Below are experts of layer 3 (counted from 0) of a mixture-of-experts language model. Rows are named router (the router's row for the expert), down (a neuron's output weights, with its number) and show model dimensions 0-127. Each number is 50 + 12 x the weight over its row's rms, rounded and kept within 0 to 99.
After each expert's rows: "comes before" lists some tokens at least twice as common just after its tokens as in all text. This comes from a sample of Wikipedia text that the model never trained on. Tokens count by the router's weight.

# expert 177
router:33 71 52 43 39 43 73 34 30 74 14 46 51 44 63 63 50 46 54 55 71 49 39 37 39 38 47 44 63 36 44 61 51 53 68 60 37 47 60 47 35 40 44 35 49 48 38 67 41 60 42 57 57 56 52 45 39 68 51 66 41 44 54 51 45 37 54 69 52 39 55 58 34 42 61 30 47 52 54 71 47 63 57 65 54 42 62 56 59 32 46 41 65 53 61 44 57 65 36 41 53 55 60 46 36 57 65 55 30 44 29 78 15 34 62 51 66 66 50 60 58 51 56 49 32 42 47 47
down1:65 37 44 65 62 36 66 61 76 35 45 36 42 66 38 45 47 49 60 25 52 53 68 47 38 47 53 36 56 82 63 53 29 65 56 57 56 54 45 39 39 56 59 52 48 58 67 36 40 44 51 56 38 52 53 58 60 45 47 48 41 66 48 52 65 72 42 53 51 65 71 40 54 54 63 47 53 43 44 59 30 75 57 66 31 46 34 41 46 57 43 54 61 53 28 43 61 26 48 47 28 24 46 40 70 67 33 56 49 31 56 49 41 62 52 32 51 56 56 39 50 57 77 52 57 67 61 52
comes before: " ", "\n", " —", " +", " −", " \""

# expert 133
router:61 37 66 39 43 60 38 47 59 37 66 61 64 51 59 57 35 63 49 67 35 64 43 62 69 65 64 35 35 49 62 64 36 50 53 50 44 64 63 52 54 60 35 52 65 36 33 62 66 62 60 65 45 44 35 38 35 35 67 57 57 35 37 35 67 60 34 42 33 52 67 33 35 45 49 61 50 66 37 45 36 61 50 60 67 33 58 67 38 66 47 34 43 62 62 34 64 57 37 49 64 43 36 36 62 65 50 63 61 31 53 35 66 62 35 67 38 40 49 63 49 35 49 64 48 47 49 43
down0:49 33 46 56 48 60 32 58 48 54 41 44 51 43 47 40 50 65 45 57 59 63 42 41 58 72 60 60 43 55 43 37 47 52 56 61 34 47 51 40 40 68 37 34 64 44 51 42 35 50 55 58 51 52 37 42 43 45 34 61 79 59 72 29 64 64 60 40 38 50 58 40 49 19 62 35 65 48 62 33 32 40 66 38 58 57 65 50 33 51 47 52 68 32 23 84 51 45 41 44 53 36 64 48 54 44 47 64 49 45 55 59 69 72 57 74 33 59 29 65 49 48 48 50 29 48 66 47
comes before: "0", "2", "1", " Angeles", "ive", "range"

# expert 90
router:62 40 64 38 40 59 37 49 59 39 65 58 65 51 59 56 34 64 50 69 37 64 42 58 69 65 65 35 38 50 62 65 38 51 54 49 45 66 60 47 55 59 33 52 66 32 34 62 65 61 64 66 46 44 34 37 34 36 69 54 58 34 41 36 68 58 33 42 31 50 64 33 37 46 50 62 52 67 35 50 33 62 50 56 65 32 59 66 38 66 50 34 40 59 59 32 62 57 39 50 63 45 37 40 60 66 51 61 62 33 52 35 68 62 34 70 38 39 51 65 45 33 47 64 53 48 46 41
down0:46 72 46 65 30 60 47 51 48 49 47 48 22 44 58 40 27 53 54 50 41 56 65 52 54 42 36 57 48 33 57 63 65 50 46 69 56 86 59 25 30 62 56 32 31 36 49 47 56 42 43 49 45 48 34 72 36 44 48 67 51 52 52 45 54 38 27 44 60 73 74 45 64 46 58 41 48 36 41 35 47 39 39 67 59 37 46 37 51 44 57 59 35 40 51 53 47 42 56 44 69 43 25 62 53 60 45 54 54 68 52 26 58 52 72 71 37 57 57 52 41 63 39 44 42 63 66 53
comes before: "\n", "==", "-", "In", "The", "==="

# expert 60
router:39 59 46 52 32 50 68 33 38 63 38 47 50 31 67 52 58 53 52 61 75 56 39 42 48 41 60 50 54 39 49 71 53 59 64 55 46 56 63 46 24 34 49 33 34 39 36 63 47 62 52 50 66 66 44 54 51 48 52 62 45 40 60 43 54 52 54 68 64 40 58 50 32 41 67 37 34 53 43 68 39 51 55 57 52 37 64 59 57 32 54 39 66 66 62 41 51 65 34 39 38 42 49 43 47 64 59 59 28 40 41 76 18 27 80 57 54 69 50 65 55 49 61 41 39 38 32 44
down1:84 40 47 60 38 52 52 64 51 34 41 40 60 40 63 51 35 35 84 48 44 36 50 61 43 33 30 40 63 49 47 39 41 54 54 71 31 33 52 57 42 50 57 50 52 60 49 47 52 90 65 57 35 66 60 47 48 60 37 39 53 42 56 48 62 62 57 47 71 47 43 64 47 65 47 34 50 54 59 48 54 57 56 49 43 57 51 60 21 57 56 70 34 54 49 39 58 59 60 57 54 27 55 45 56 51 26 45 34 51 62 45 61 39 53 15 59 40 33 45 42 39 43 55 46 53 46 69
comes before: " ", "\n", " —", " +", " −", " ."

# expert 184
router:47 32 28 53 62 55 46 49 56 70 22 54 61 62 66 61 38 47 39 25 35 55 46 58 62 53 44 60 36 45 53 55 43 27 27 61 43 50 34 38 54 32 39 42 39 49 41 60 59 36 48 43 64 37 47 66 48 50 54 30 63 46 36 59 46 27 60 68 44 32 53 46 43 66 39 56 62 50 52 48 43 24 56 33 57 72 47 32 51 41 40 43 62 66 51 61 60 60 57 38 35 68 39 39 34 54 39 54 65 42 38 62 61 62 46 30 55 34 70 43 54 46 40 47 66 33 61 30
down0:30 38 50 56 73 46 41 56 45 61 66 34 60 65 58 49 59 64 54 53 62 50 66 50 51 35 57 48 41 41 40 50 60 36 42 42 52 46 63 57 36 51 67 36 41 35 54 48 39 54 61 59 73 56 54 43 56 53 52 37 37 69 45 64 50 39 71 58 53 39 67 36 58 45 43 43 66 60 73 67 54 66 67 44 34 25 34 65 55 57 48 58 33 69 22 65 50 57 40 44 69 43 40 57 53 45 46 42 55 50 60 39 58 69 67 48 43 47 50 38 59 51 66 69 23 25 24 43
comes before: "-", "|", "\n", "==", "The", "==="

# expert 152
router:59 40 28 40 59 56 41 37 58 64 35 68 59 53 64 64 57 56 29 26 51 62 47 63 61 53 30 70 38 49 46 61 52 44 39 63 42 55 43 31 66 37 48 31 55 43 40 52 57 39 55 48 66 42 40 70 47 31 57 37 44 41 34 60 34 43 53 63 42 40 57 52 42 60 47 66 58 57 40 63 39 28 50 47 58 74 44 45 39 31 38 42 51 65 61 55 51 60 64 34 34 62 38 36 31 59 35 58 65 42 31 69 52 61 37 23 64 33 57 61 50 48 33 58 64 37 51 39
down0:54 56 41 59 41 59 53 33 40 40 74 65 38 54 42 47 49 57 49 47 47 72 73 62 62 33 35 45 51 55 25 53 67 48 67 60 73 28 33 34 71 65 44 59 51 55 26 32 46 29 38 44 36 25 49 43 61 63 26 36 63 61 50 44 45 52 56 52 51 42 46 41 36 60 62 49 50 38 31 34 46 35 43 61 52 45 57 68 71 43 72 57 54 43 71 50 51 50 54 51 62 59 43 64 50 55 60 54 43 54 49 43 61 31 46 60 50 41 47 62 62 49 72 53 77 67 39 44
comes before: "|", "-", "\n", "=", "The", "|---|---|---|---|---|---|"